From a checkpoint of a small mixture-of-experts model trained on Wikipedia: 48 SwiGLU neurons an expert.
Below are experts of layer 3 (counted from 0) of a mixture-of-experts language model. Rows are named router (the router's row for the expert), down (a neuron's output weights, with its number) and show model dimensions 96-191. Each number is 128 + 32 x the weight over its row's rms, rounded and kept within 0 to 255. Numbers have three digits each.
After each expert's rows: a language model's description of what the expert responds to. This comes from a sample of Wikipedia text that the model never trained on.

# expert 10
router:047157140087157086073126186162153099088122149086094110109118076108143117102144153043136162196086118123134111146106091113101142104140132121130173130111170160143109134138132101129084101102118145158126169152152151131129163103168144062084131169127184152133161113159112135131082141157140152123
down0:070144117133151186103128138149127101214136147102149129080200089077061117140112143137140113127122128116171169142086100138169082172158078139081123097071128118166156124171143164142087107151084068151149104129063108102130075175131108165148149100154141084178152115109154108156159123081071121185
down1:146213093081087154151104174083087146167168102147137118118106133117163116143106109082145207061179104131125129115095148141171120105085094116109135094131112137125146102157180093147137110057145134067141122148119177087126213124151135141084066116121138147162108121130145100118081134165125098115
What it handles: Copulas and auxiliaries. Forms of be and have plus predicate prepositions after a subject or to, such as was, is, been, as.

# expert 20
router:167120146168098173148132120123144128104119061151078119168114158188102111068146163146167086082101111096158164095118142165086172107123119103122151174133158195135154119121080162175136095066153115169184158148172091166151142076123123089122094051172150092181167115152116132160143197119158114112
down0:118160075117152103068201131175123132117143118082113099135177138131116114081163123113129127171058091109166135110121160171084109200101110105098086098188151175129131135185187090160140176166163036155183083134083144147087166168121113116148135123121113147129146108142107141113102118122147183183
down1:128207051083084143152084117195110142116104118146120137127153220186084076108080161143121156124163189166152120106142124210159130142111109155144131054109166143153128172126094169110174112105136121095168115148133169098142111107166129150115108091117104136100131121130138134119180152104131134129
What it handles: Early word pieces. Second or third piece of a word right after an opening letter or short prefix, such as p-id-gin, P-in-head, ped-ig-ree, Gl-itter.

# expert 26
router:118171122101179151067141160117108104151118196107135109124130140162146217080122057117126168178130170160084108056090112129077150155088124094166126143175085175114124106149119116124092126101111105058090109157152145163096159134119135131135144180102167063146118169062076084175204141171117157118
down0:136138111104108174092132129128150101171133104103098112088170132095132187142140137149126164156133114172168143110110129108100157144095083127093116145090157161126120118148142140143113135134147096125075062143132078172153167211121083101144074141077045128204141119133091153139074101092122184170
down1:132118111169124114128161109180121078077157099122177150116139123071172145102191100141079108108132132166100110103124124171153086145127091191125103092169124120134142080131139155129126196105182107072129046144136156116085144176127126142133165149153110139162102094143075118168106176116109116119
What it handles: Table and list punctuation. Table pipes, colons after field labels in infobox lists, dashes, parentheses and quotes, such as Country: , NFL draft: 1937: , (aged 27).

# expert 55
router:176115177078118151161128178164146100140147146131142213108158117130122102066165135146168140170061084111137096170086133168204115171137095094102096123045149103139154134098144139154106134145130125125095136102142151097098104074150160141171105114097095157160071134140084140168185090082121134110
down3:118080123116152144179160135153094195156090180109085134145126092127136165136128078124113145129092145181143131161087062132158149178100084159117114085087152112123130108075103143188076155154129144102143133129070080132179150112097142126158154163186133142168142093147139087165119064121082174150
down4:133081140179147163120126103165077134069150123169107125198138094132114093108139148171172148142121121170166084169078068139173114114085087079111181155129084099180113124113153113150146074147130128134160116127154232094107085113112149151132066186141107129085139138146077150132151150139147103103
What it handles: Counts and statistics. Numbers and number words giving quantities in statistics, tables and descriptions, such as four leaf axils, age 65, 1250 mm, 51.

# expert 13
router:146120129098100079166154142111158062195114164144224124145178162149095073157061157167151128141110126176153092149129192144190106098093126159143109113093135163166113194120153161168101124176123076088084166103141145127077112111136111193158138167117093126071097135096150113139149069163152091076
down3:081064126087066138142100161075125168131112125159128098138165073137117089166091119163152170070139109140142090124077174109092171132101090120155146119059127157199121167069077147064090100121146118164135146135168130127106120141153135096186088100128107137085123065130184115110121077148110093193
down4:122138203132072087088120138194103094121125092119097115117110132114110113134187075143099146213101063123184076067099121193159098102110117127116155144109058114146122121162114115130146164148123207146063114154152063100081099068154106107162180142116118153139096101146161117211124135144220097144
What it handles: Quantifiers and ordinals. Number words, ordinals and quantifiers after articles or prepositions, such as two, first, all, many, other, often before years, of, round.

# expert 25
router:136124151193132132105166067144150108113170155174203136078088128102162104185109099184151163123119155149164090171085102102163103090141085129102110134109136046094133140140125084094170205103109133173104199110104151065097110159116147168158142144090115120068103106107179169136067094122163049132
down0:089179011176118154169155171130178111093080126090204172101131147073177129116088085164084172120180087174126141110128120123104145192119108137166099115091156122112129082196104152128150133127176144126136177111138119143153124143142115132111118105107165064145104158114140148117073149137160147175
down1:149181161110069105125162095116082077135143114081134101115161176133158128126073159103126134130162109175138136065100135166119174109084091152079098126195079127084107199133129124093112109110127119088159121134104116112156118124122132106106113094117180129155092119126098073133147102091092134116
What it handles: Foreign name endings. Middle and final word pieces of non-English surnames, place names and species names, such as Vieirinha, Miov-eni, Burkina, -ić, -yev, -ville.

# expert 5
router:134177170155141134154158129185159114114115133118176094110149143110124133111143090049075109123154155127103139122107074151082139149098119134147162135133102108130151036088171125133117193130128129111091139106163123138120132163115127108144118149113124104179077102210174172146163150151118098052
down0:123123102179148148100097148169135154112135081113112109157149114075060108064088145099071086113097131072102122152081129118132120188098106059092171144138119179121149146080190133107142164174115137094172128192093111158139099172098136058098168089139119085185119119184144100154138139135101115187
down1:120124170123134150218100154143104113145183134142163137085111197096167113135086101135086137133150171123097153078127140140157116088079143168131154108141097071095137154142086119160155137129190106140120151117112143072151135137160111098118099127175137124119138113189138168158134138121128130108
What it handles: Reporting and naming verbs. Past participles and verbs of saying, naming or publishing after was/is or a subject, such as called, said, known, described.

# expert 60
router:136157113117074074184141146126100108107145112096210132116162144094082134116050109091128131118144146186105145142145120176095103121146159177157111100151104122102110149117140116097135125168071107068089087064125103093114137150122131132115120138104104114159153106173190114139133142132078057096
down0:088131071125135147091114086162195130164166066131079117156125096096131148077113172129120108147183122174154090142118067146088078132173031136082120145145125130093114096128196159117170122138134139115130149216139071153154093121103150131106110158125111101189108086147127156129118120064079180186
down1:144175096157119157205135093187154113160108115089105132134172155095158131125082129115122148108177115088125148075162101105157159118201092164142153122120120129096135140126159151117078105073144104088160091145137127150090162107132085160097118131128084102089118154147165129106073077108116130041
What it handles: Adjectives before nouns. Modifiers after the, a or a hyphen: nationality and time words such as American, original, modern, 1980s, century.

# expert 32
router:165145105106113166181117129117129139137064118116198103132143064141180199140109107091149117119163173123140123087138103125182111176128128148165097141123093152144086127088120108149189107178166117102114148094115134166108159122135171129061119168106114097146140142104124156146091137123073142079
down0:092193109165151084067158098201133121094173112100063089155082148105065122145127128093067164155134107124123164109126123165096118143171169106114194133123174104119116102184168186114141140156147093108142166182126086167097125131177111099138137096153128151168159115141124125152057121107125156162
down1:129175125149104191158138090121105101158135078133140113103168178206192155156102130128135104057137112148148136072081137160146123153138084127154197088128124106103089139124073076070113067093202175083165137118144165124103161093153131107111082134153123133078139102163143199153157135136128075144
What it handles: Common topic nouns. Common nouns after an article or possessive naming works, fields and activities, such as film, album, book, development, production, music.

# expert 58
router:090152114191123132131163106131120081171166161163157148147126201144055177148149088144111159149132130127115108089080079125097117119095061132116102080153150091159151055092144149127162117138101062076113130113123138134112098113115123152160148119098140108163110134150146140168137094075145126127
down0:112099125127149151096146204130131180126139175099087130164172113095151070108171141094084181173171133166129166113119102126081102158053130132119123116126121095106136064181136127145197127146088123120100084145163109126146162172127103108162120172143128114125150103127134118166113127145125205173
down1:126102072122168155081127110128109093196100112138121196110177138106105106201176145124119117087148201155085059144116143113168133157157170175068161149169106124139164189104143117112153134134148127148159098187116117191110112184198127089145129118193145140106084184127150122117109115125085105160
What it handles: Table cell separators. Pipe characters separating table cells, plus list bullets, numbered-list markers and colons in structured data, such as |, •, 3.

# expert 15
router:097166115089217058155090141146119158112165174093126140105161110133077146108080158156114155110104092115081140115100184131118111155115107113088098100151158073148131115146152193121093198097157167131103103160053092116099165160110167150070159149129165157163091115111144119128171131165145179118
down0:123134103135171126097106100084123126129161111094125143103177212060072147107087114157161132175108078145087142116108096153104135133091132134084159099115156155141175099162178159130125122147115081091079201150073128118124080176129165087123159146177120108220115135110157129142137136110071126117
down1:153044089144167169182150122077132131123155133137221167080126213189154110108146116106149134083148134182124116148068155144155152096145139172132144100127135108051092098099129098126092139111136076129135076105163102099130085146137116155141064076135144101099150148131152119155117104123138173127
What it handles: Line breaks before headings. Line breaks, mostly the blank line after a sentence or table row that comes before a section heading, list or new row.

# expert 18
router:150075150183082148142127129168174166078140088156100142114077170190143061213146154136142107102154117065112132129143155172050132088108119117099200172146172128170179101097082144114150099089126111154169168161120097138161108148131096074131114061177100079097145095133136169122149116132127092149
down0:124129095158127153101116126118104140175138189082107144141129142127125082077133106206116161100131099124143114094101107141135140162114138100107101123198182149123100149177138158109165150130101139107088041139155117157115126142112114120171090072101075123139175098042144222159129084163147155139
down1:098161123147096176140114126084138116133158139113150150152162136109101127128088097146092165134179071160085137151111092200109148183136087149084178119146133138133155071072212093082141143107061086132139136141094092135071137117155095137086096132107124185063127091123111102154139155128115121121
What it handles: Name-internal fragments. Short letter pieces in the middle of foreign or rare personal names and split words, such as Sneha, Selleck, Chon-man, slept.

# expert 34
router:149094169147105180133125122151163143113173091092112175076088115157123114211113163170138145137165107078048090128112152124156134139093123127074135119090149164095131143119111114128161134101096111128126111146140117071093119143114072136119092096201149127125147134156189151102195087161135044163
down0:117141131142140150115123115159238137133193117144187152141131194087100189094138117112081142114101171147141160152113139147092118137088090151162115111071138100114108085118126135117097138130089159143129154160073101167137112129135148100154112126138103041155141143125092158155114117079101193183
down1:147150173111082107095137134137114110170131063114135124141136155143101088111068072160118127084170112177097113144090119145147139095128097153067117094209095136104195145178151123116172053137098158124172092120127143129131098124135122090081118152056148137211165124128137061173133107107072182144
What it handles: Foreign-name syllables. Short syllable pieces inside non-English names and words, often in tables or sports lists, such as Kaua-i, Jo-ko-sher, Go-a.

# expert 4
router:095104138091132071182107185143102205130089145115103122159160119089144115146116125139109158096155114175130161127160111108105130108094196150172179091121078119158137187083135132146136060130210153106118105087099135140162142129163148108095090152099114132140172100151143167074098131152154108157
down0:122130163129190179101096174147147146161111151139170105148076083110117135124164199156090138168156089132135097139087130099106089119121140094073151105144094079110127167154146146141198191182139139112102157161092141135086076082121113124126211135192119108139097122106136108083112154094122154149
down1:159141111100108110125138080156129194148139125173131079155114194115163124141136120036086120087204126166126113144074155087149138135125062135152132092180036134144126099175150113141095179136208040126081138094120100187083118152136137105150102146109124165131092081071198149074167072094085100073
What it handles: Clause-linking function words. Conjunctions, relative pronouns and subordinators opening a clause in prose, such as but, that, while, which, because, plus following subject pronouns.

# expert 61
router:139083145150079159097133106156143158072085086131096125074112145137136037128121149107125107104150091097090113198113150130140145098104150111081139125130158164137152137149119108111142108099130142087190083185127139105153143163103167170145100064186158123127198097154186125091114125105047161157
down0:078112086130111145097113089067183178172149146101127177133141123113102055174152110086129103146078135136174135154082109140126114163126125129155167131152184103119082159178144164154191161131158117152109143121157112112090148189139157140149143189106139099095115124104110130131138100162112195157
down1:072128121111069122135154107198088113087148095103139180149128197093137116129092083103177109145149203139136167035100132147207136164119062193155158075149124136118123117149108145080112116114134131150087115111128091076082091141133118113075159119110170112173112150159137137143168156166085104121
What it handles: Given names and name pieces. Given names and middle pieces of Spanish, French and Slavic surnames in rosters and credits, such as Francisco, José, Sargeant, Chará, plus well in "as well".

# expert 9
router:150090178083100144160096106148158088167108147150082146082107091127169105098160135089166084165086131095176168129175125138247147150175107140145122172117141144173112123129099110164129103132117099154167136108187162151112116155127125159103057144111135180144136131163107100159139095125112200133
down0:034168147158157204113154159158126123099141115128138121126159114123062135082136122134099114169053107096115115075102087206102196103143116138132128108125098065115128153107131172121120136132108091097130143127181139149123159147106121067097173137137143102176125144171149127177169111110129127143
down1:165135156107037148126091137189092081142151080123154149148159140112139095165086206139160150071143121170158122125071160158142099140149098137137135098156113115109144193117110136122132131142143120184158069170126175130086136115157169090079099123179145179051157122134101164095137095130181075087
What it handles: Abstract head nouns. Nouns ending a noun phrase, often abstract or field names after a modifier, such as recovery process, development, music, film, album.

# expert 63
router:090154141070095142110119150140111106181089098160093151109174112073083124076141133161156162143135070149131156132142181121153152121107123089104123099150185171166155144105155170159088107193159083156073189138128163082114086095132140165154150194127136140149123124104148130142188127152133116112
down0:076147106096141148081136104141143171165162119173130105230206139139065161074123113147100152168084093122118128117116090106161110129161127106118142126173167130113117079129130125130144130165173074071138118174137087121137099177131138095146157128116136074122138133134125102140065178084113149137
down1:186125167148099148130129118145104119197187179148135201136154110134141097125133122151102090141137044118058148115027142103185120125127075132142102083154172105137082134103107081113167145094183106112143101185084143106113130149180125163112080091124163146105164141116157080094113113206155037119
What it handles: Articles and determiners. Articles and determiners beginning a noun phrase after a preposition or verb, mainly the and a, plus his, its, two.

# expert 57
router:151117158085139114135126097189146115131042201156112065129133082109157086156151055093147128174096159111145204094188071125139165158091150119158092134156062174133117155098127085153103082127151189138125074102137114164181137116163096146108109162110081164134135125125118178039111042161110115153
down0:127182107107161143138100127153143153149106089056122126099110125128129144095155126164138175129117128155105063116111140089127133141125079156082150111178145104090158150128148117191078118096092121099079105103052093109063108156123152135112101154174119130176078159109166151141073115098122158170
down1:141142119094132109126065154109069139119112112089147112198162160126131100102107116155112108058094131129077180137138140138157134149130122139038114081177086159108122173144152093139129121122225136109078139122146135163167192120143130147162114114129097163078132132182130124134164138130102105109
What it handles: Relative pronouns, clause words. Relative and subject pronouns opening a clause, mainly which after a comma, plus that, who, where, this, in narrative prose.

# expert 37
router:138120148127107122124152101081100177151144120125142111122147152113088142191104159199154141121169159115110099062139181139135111140131103147102136115100104149094164085138156165132164184113109143136116177136136131043119096126117144130115114101154107164141193112195169098112055152109109055083
down0:124171140107127155116132134157124148122075109166154160111246122127163166093142083213112178157157050081123149131084091092092181162093114162138130102166146100139114129151152113165123125127122097143142116160160085114114179137112191146089135137136128093118105110128148199126136152134132171145
down1:163148128149099150157148098164138141151138078157099164178153119066184095171105178145091059100150131178177174113101089161078135135129101104044194109167132100139100131124155130120108117136141140187173109102076137082099152135095131166118140179144113163109098107137158161153156117104143094113
What it handles: Mid-name word pieces. Inner pieces of personal and foreign names, often transliterated, such as Rhoys, Galileo, Ayaka, Vladimir, plus LaTeX pieces like mathbf and partial.

# expert 44
router:104185177151140146063133183132124116114163186088063114111149172125133149144130155123120139198099156114120121090088090079105137146107106099110178151097145157129085156105138124126121089148120143130101186172154137151127149093135134121080148185125153150138125110116101139158166099171160177131
down0:066193114159178149084170125173123109147101112071165162132101101095084120092118166153127155122117114099161111125133169154155065145120147155071104091122087113122164104162174112149119139171128072114116107161089116130125137168166123155144092126130118044152114172106067095126088123075086087139
down1:099121118068175109145088129096129126092139099114097134167113102090179171097096123143130085073131139107097158051157097146120152123166087162141124107150146128135111127071077144091147112108173119137127171132113110049137118206175111060124077098210148152106172088121121174104141125087128113104
What it handles: Copula and auxiliaries. Forms of be and auxiliaries after a sentence subject, especially in opening definitions, such as team was, Cerophytidae are, has been.